Experts of a small language model.
Size: 13 layers, width 448, vocabulary 32000, 69.7M parameters.
Training: a variant of Muon for the experts, 483M tokens, 7374 steps.
Below are experts of layer 10 (counted from 0) of a mixture-of-experts language model. Rows are named router (the router's row for the expert), up (a neuron's input weights, with its number) and show model dimensions 112-167. Each number is 50 + 15 x the weight over its row's rms, rounded and kept within 0 to 99.
Before each expert's rows: "mostly gets" lists some tokens that are sent to it at least half of the time. This comes from a sample of Wikipedia text that the model never trained on.

# expert 6
mostly gets: " \"", "–", "(", " [", " $", "–19"
router:52 44 65 36 56 50 62 45 65 51 68 33 78 41 37 68 24 45 66 65 22 76 53 57 61 52 70 35 29 62 71 40 40 28 50 42 34 48 52 53 56 46 40 37 43 32 45 31 48 40 77 84 70 60 69 42
up0:56 29 50 76 39 53 23 66 50 54 39 31 48 47 36 33 47 59 39 49 27 77 52 70 64 61 44 46 69 63 39 42 56 44 37 59 64 68 62 51 54 42 56 62 45 60 40 45 88 43 53 25 20 51 62 42
up1:67 47 38 45 53 49 46 45 14 52 45 45 63 48 33 37 68 41 43 54 59 58 56 44 05 58 67 59 43 58 47 47 57 60 64 52 52 50 27 75 22 84 65 42 73 46 38 48 30 40 36 28 31 53 68 91
up2:65 86 62 39 69 45 39 32 49 75 34 62 79 20 42 33 35 91 27 55 39 65 35 70 51 70 26 47 51 28 73 59 56 36 36 22 64 33 29 56 51 48 28 57 18 32 56 51 45 57 55 73 18 60 34 33
up3:51 07 32 47 42 50 30 44 28 45 40 43 45 38 42 62 64 18 62 47 32 40 63 73 40 58 34 87 55 81 60 38 47 39 73 56 32 62 54 57 51 16 60 54 39 41 84 29 47 21 63 56 56 60 44 31
up4:39 31 07 77 58 53 27 32 52 47 64 45 81 32 50 39 62 49 49 49 61 88 53 72 62 51 38 08 60 65 63 67 61 73 53 47 29 60 64 56 75 51 46 45 45 48 47 52 46 47 31 69 42 60 42 72
up5:74 47 54 33 59 43 59 46 53 69 45 67 71 55 42 47 48 47 56 66 46 35 44 80 26 49 58 45 65 45 33 35 32 55 44 47 61 58 38 49 63 66 37 44 52 59 75 36 71 44 36 35 45 70 29 72
up6:45 41 40 60 44 52 43 73 59 44 40 58 82 73 68 59 36 52 55 62 56 33 25 35 63 35 58 59 52 69 56 66 30 42 75 46 38 56 53 37 49 70 68 47 57 85 38 48 53 57 49 42 68 39 84 59
up7:61 59 51 45 51 28 56 56 73 35 53 41 38 31 69 08 44 59 42 70 68 71 66 33 66 61 44 47 55 82 51 13 46 46 38 31 44 41 40 46 38 56 30 62 36 52 55 49 30 58 57 73 63 47 87 74
up8:61 63 47 62 53 38 60 61 73 73 51 63 51 37 42 65 23 39 65 50 41 48 46 20 56 46 56 67 32 52 67 37 60 61 57 48 57 57 59 47 55 51 77 39 45 58 64 54 76 29 48 33 51 56 64 54
up9:45 36 38 42 71 68 34 60 51 67 53 32 50 18 38 51 61 42 53 56 57 35 55 20 66 54 45 41 96 46 48 58 53 46 61 52 50 59 26 43 62 53 22 53 48 44 51 24 55 53 44 64 80 65 65 69
up10:54 43 62 25 67 52 58 59 51 59 33 38 64 56 57 50 68 52 53 63 33 68 67 30 30 36 58 49 29 43 48 65 26 36 48 40 29 41 56 50 58 49 42 54 49 57 48 56 44 49 26 22 49 41 42 56
up11:66 50 45 46 47 24 66 59 62 55 39 52 47 23 35 46 54 36 39 52 17 57 35 30 54 42 52 53 48 38 48 42 56 34 38 49 35 46 42 53 33 50 67 49 38 47 69 51 29 57 67 40 34 40 58 37
up12:57 41 42 19 67 37 58 52 44 49 50 57 61 30 37 61 51 44 75 46 59 08 64 21 46 69 41 58 55 55 57 50 61 80 36 34 48 59 17 26 30 60 59 46 31 59 42 37 71 56 59 43 56 34 56 44
up13:36 36 32 30 34 48 81 24 34 43 44 67 46 81 47 41 56 38 61 49 51 47 50 64 29 70 67 64 40 37 52 54 63 52 72 41 48 45 74 65 86 32 75 36 67 56 47 35 47 50 29 63 39 60 58 56
up14:52 55 36 59 47 49 54 53 65 35 50 62 60 43 57 44 52 75 69 55 54 40 65 53 58 41 35 34 33 66 47 36 52 74 46 37 41 46 37 26 56 43 43 43 53 57 36 52 65 42 49 57 40 64 80 44
up15:39 29 63 33 53 14 80 68 48 35 50 27 63 40 61 62 37 13 50 42 61 30 49 64 50 47 31 56 49 46 53 50 55 24 32 23 30 61 55 77 64 26 80 38 46 26 53 31 41 52 55 68 37 52 63 59
up16:43 79 56 40 57 46 57 75 24 50 66 42 68 55 57 38 65 60 39 39 39 42 15 61 46 60 27 48 55 56 15 62 53 37 37 26 12 72 91 32 53 45 48 32 22 40 51 78 68 29 47 32 65 62 47 61
up17:41 56 76 23 49 57 42 65 56 31 47 43 56 38 46 29 56 47 96 59 57 62 62 47 37 35 74 73 60 56 46 46 34 66 38 48 39 38 49 45 46 62 45 23 73 30 33 46 69 53 33 52 53 74 47 69
up18:55 26 58 45 48 59 61 45 43 58 53 18 57 48 41 38 46 57 66 34 41 48 67 42 51 66 38 22 27 40 80 66 48 39 51 32 57 50 53 31 54 70 69 49 58 42 49 58 28 21 62 36 47 41 46 47
up19:42 46 44 35 55 65 54 43 52 48 81 47 52 54 48 75 50 43 44 31 59 59 48 30 69 56 45 46 42 67 52 41 35 44 36 42 31 53 23 62 28 51 57 53 37 32 48 29 19 55 21 34 48 48 61 51
up20:39 57 61 45 63 39 22 42 66 60 26 50 86 28 56 70 64 46 77 63 53 59 44 58 83 26 68 23 64 69 44 57 48 32 70 56 35 88 36 65 60 37 57 42 34 38 78 45 30 41 44 67 48 66 58 58
up21:70 32 59 29 57 68 62 68 71 33 43 47 63 81 58 38 58 70 69 57 42 57 49 40 54 63 39 22 60 29 47 45 38 46 75 77 68 75 36 45 51 48 72 51 51 42 46 60 66 43 32 20 43 40 17 46
up22:54 65 54 80 42 30 71 49 65 60 51 45 46 62 58 37 50 36 53 42 69 22 41 62 37 56 68 68 26 53 37 52 39 38 62 16 50 43 73 40 46 31 56 42 60 48 50 35 32 81 44 50 36 31 50 71
up23:35 29 49 60 46 24 67 73 50 37 59 44 58 57 53 29 28 73 58 64 46 52 27 32 35 37 29 22 40 43 46 54 29 78 78 31 49 36 57 56 57 58 51 43 67 44 25 45 87 32 26 63 72 31 36 71
up24:62 63 67 49 67 74 47 64 48 37 26 57 45 59 63 43 69 51 35 59 58 67 75 43 29 29 60 37 44 52 64 60 39 59 58 48 22 54 69 36 41 52 52 35 45 53 42 43 74 56 60 34 64 67 35 60
up25:44 41 67 53 54 51 52 36 49 52 48 46 48 49 56 66 40 59 45 31 70 53 50 38 53 35 12 53 17 59 52 32 50 14 53 50 23 49 46 60 31 54 33 26 53 64 38 44 54 59 57 39 38 48 61 71
up26:27 61 54 49 65 30 53 42 61 34 60 63 48 59 35 51 49 51 84 50 33 57 52 55 37 45 58 25 68 48 82 48 32 30 63 47 45 62 52 64 07 56 48 26 40 51 28 21 74 52 57 56 47 50 76 37
up27:66 72 49 26 56 37 47 39 56 43 32 57 43 42 52 40 33 44 44 44 25 27 60 43 19 53 59 55 36 67 38 47 30 61 30 27 34 50 74 36 47 28 54 55 63 56 56 67 52 72 46 47 48 59 48 56
up28:67 79 53 40 75 57 41 44 65 54 38 46 73 59 61 83 23 34 73 38 42 47 55 43 32 73 34 61 53 64 40 68 49 54 40 37 37 68 60 53 65 43 57 54 56 54 84 43 40 55 71 34 47 61 58 41
up29:45 43 77 05 41 46 70 52 37 67 59 42 50 78 27 59 43 61 26 54 56 70 60 46 24 66 38 33 23 62 52 45 58 54 64 40 27 39 59 31 19 77 58 52 74 54 65 50 52 75 34 48 47 69 50 49
up30:54 45 79 39 42 39 58 42 77 58 83 52 38 21 41 24 31 76 45 48 46 61 36 69 62 53 42 58 66 57 44 29 47 59 30 57 28 65 64 52 38 55 22 66 54 70 49 47 41 57 88 48 78 65 48 65
up31:88 45 47 20 39 50 68 52 65 79 28 44 57 54 54 52 14 55 54 44 48 56 54 36 58 83 55 60 56 65 62 57 57 69 64 45 61 63 58 10 50 49 47 36 41 35 47 61 47 60 60 42 44 42 73 64
up32:15 61 52 67 36 66 63 84 38 41 40 37 70 35 38 36 50 61 60 40 40 52 50 58 54 64 22 65 72 45 47 30 63 47 31 39 81 44 37 39 70 41 35 47 51 66 78 63 66 47 57 62 58 60 59 57
up33:57 56 57 62 51 49 64 60 43 39 54 62 49 76 55 36 34 57 25 38 35 67 60 32 73 43 67 29 37 39 44 48 46 21 69 63 47 46 81 18 70 54 77 49 43 52 53 60 18 27 43 44 58 36 41 52
up34:43 83 36 66 47 32 45 59 51 35 31 21 71 64 68 68 53 56 48 67 47 44 69 68 68 56 70 34 39 63 41 59 64 43 77 11 38 36 66 39 50 40 66 41 73 43 50 40 66 40 74 36 75 50 49 56
up35:34 51 36 33 62 37 36 17 72 26 64 58 51 51 29 19 54 57 53 72 50 45 57 53 55 72 66 47 51 41 53 68 42 50 79 71 54 59 38 61 44 82 62 60 59 50 48 59 56 69 55 44 48 71 52 52
up36:43 53 66 74 73 51 31 58 64 62 54 14 46 30 45 44 42 62 66 72 38 36 44 20 47 59 45 54 16 38 41 39 71 55 48 80 37 38 54 61 47 79 64 45 71 50 23 57 65 66 54 52 71 40 47 64
up37:55 52 46 90 40 76 33 36 63 32 74 38 39 49 74 61 49 18 53 45 18 39 36 42 41 43 37 21 58 57 58 40 14 73 63 53 59 55 73 32 49 58 33 68 80 56 84 56 81 59 19 35 55 58 46 71
up38:48 51 05 56 65 58 67 38 21 49 47 54 64 59 34 39 67 66 41 65 45 61 47 33 25 51 40 49 43 47 61 46 48 24 48 39 44 37 65 49 38 68 56 34 35 68 34 79 58 70 45 52 73 82 40 50
up39:31 32 45 46 70 65 82 63 58 44 64 73 70 39 33 44 37 68 52 49 51 69 58 34 58 37 60 42 31 53 54 55 19 71 55 30 41 45 47 68 45 71 61 61 76 41 47 39 13 62 46 53 29 50 50 63
up40:51 31 34 51 49 66 51 71 51 12 59 28 65 54 42 47 58 64 47 56 57 48 56 29 26 81 49 67 60 37 42 53 64 36 61 60 36 46 62 54 48 59 54 45 61 71 65 22 38 76 59 46 62 42 53 42
up41:65 66 62 45 38 56 31 47 32 69 31 63 38 66 40 54 50 00 39 51 54 28 40 77 16 41 62 35 53 61 56 49 52 53 43 54 53 53 51 56 57 40 73 57 51 39 51 31 29 61 57 69 44 50 47 70
up42:54 55 63 56 52 16 27 47 60 58 61 55 73 46 43 53 54 46 46 66 48 46 64 58 46 59 68 36 40 55 18 21 48 41 48 80 54 51 83 50 47 39 51 59 38 44 41 50 45 55 65 60 47 62 84 61
up43:57 18 38 51 73 50 45 57 42 40 41 41 71 53 33 55 41 44 61 58 45 54 35 60 53 51 33 45 37 41 65 46 31 49 23 38 34 65 47 46 66 24 66 63 52 57 62 46 52 45 50 49 40 76 61 67
up44:33 44 64 58 50 70 58 75 68 56 54 51 60 59 27 42 44 45 30 40 58 51 42 38 27 86 49 63 69 49 62 37 38 25 56 48 43 58 45 41 56 67 41 48 30 46 33 64 31 56 59 59 56 59 64 44
up45:70 69 52 22 49 64 54 55 63 61 60 39 51 77 40 52 49 55 54 73 53 36 54 34 32 53 35 18 76 42 49 39 46 72 41 32 47 65 39 44 39 80 72 19 64 86 67 74 71 39 54 58 45 30 46 37
up46:49 82 50 74 44 60 58 47 33 59 25 48 40 55 65 67 63 36 37 65 42 66 36 49 49 39 39 28 43 67 70 57 52 40 55 27 41 53 51 45 51 49 61 59 31 41 25 28 60 54 60 69 44 61 46 55
up47:55 40 58 62 39 59 62 77 35 76 29 83 51 71 76 29 29 57 90 63 48 48 49 48 54 41 62 66 75 29 29 42 39 59 75 53 23 56 39 55 60 35 52 38 46 29 39 81 35 51 52 82 48 47 46 55
up48:38 49 67 44 82 58 37 46 70 52 47 52 46 58 67 39 55 55 23 20 57 82 46 62 32 43 55 70 43 51 66 25 50 29 96 43 56 73 52 44 37 48 43 46 31 41 68 44 30 37 69 52 79 53 45 42
up49:42 63 41 51 67 41 32 66 69 49 60 70 67 49 36 42 42 64 73 52 47 58 48 22 45 61 54 44 81 66 62 26 44 29 59 76 61 56 92 36 62 84 39 53 65 55 45 51 74 80 33 48 72 74 67 56
up50:63 49 51 15 57 19 60 28 61 46 42 43 67 28 62 53 39 46 47 28 46 39 55 60 43 86 35 49 23 56 20 49 49 50 36 35 71 58 38 38 45 56 34 53 29 66 60 43 53 54 34 48 44 36 45 63
up51:34 44 58 45 61 45 35 49 72 49 64 21 29 40 61 46 68 39 39 31 61 41 60 69 74 43 37 51 58 47 47 41 14 47 69 40 58 58 40 51 30 56 57 74 42 64 57 54 49 44 46 52 75 14 51 43
up52:76 46 92 71 42 41 53 73 26 46 54 49 83 37 42 45 32 84 70 56 76 45 42 52 60 72 54 50 42 35 67 66 56 46 58 60 63 32 74 36 48 74 46 41 58 53 60 64 55 58 64 56 60 56 60 47
up53:44 40 53 40 73 54 43 51 35 55 55 47 90 55 49 42 50 45 49 55 67 58 52 50 35 38 35 53 52 48 43 39 53 31 29 30 31 32 58 51 56 43 46 28 35 41 51 29 62 39 28 82 36 52 65 50
up54:24 55 45 30 48 61 60 43 55 60 39 68 54 56 37 27 54 92 52 39 57 54 38 54 45 42 51 37 57 85 46 40 69 72 89 48 48 70 65 81 27 30 37 54 26 59 47 71 20 63 80 50 72 53 28 07
up55:58 33 41 56 59 35 42 41 25 20 60 47 20 77 45 37 61 46 58 47 42 29 67 48 56 55 20 65 10 43 28 59 55 34 49 60 32 54 49 87 42 69 35 51 58 55 44 54 57 46 58 45 59 48 25 41
up56:27 92 31 70 50 38 57 60 00 37 69 58 62 61 52 75 44 63 52 66 41 59 25 42 68 61 66 12 68 59 41 48 27 42 66 13 47 36 62 57 43 57 58 42 57 36 35 35 49 38 51 35 51 40 73 48
up57:55 59 76 46 45 69 36 50 58 00 69 70 73 54 31 36 35 49 62 46 60 68 65 50 41 43 45 31 41 32 58 83 49 68 49 63 57 31 53 42 53 56 49 62 71 53 55 23 34 21 71 57 67 53 57 59
up58:48 39 29 27 49 59 59 23 50 58 44 59 23 40 58 73 58 72 76 40 67 71 58 73 45 54 61 43 33 52 40 71 66 68 54 43 58 62 39 24 52 47 40 52 68 37 53 50 42 67 60 42 64 71 59 59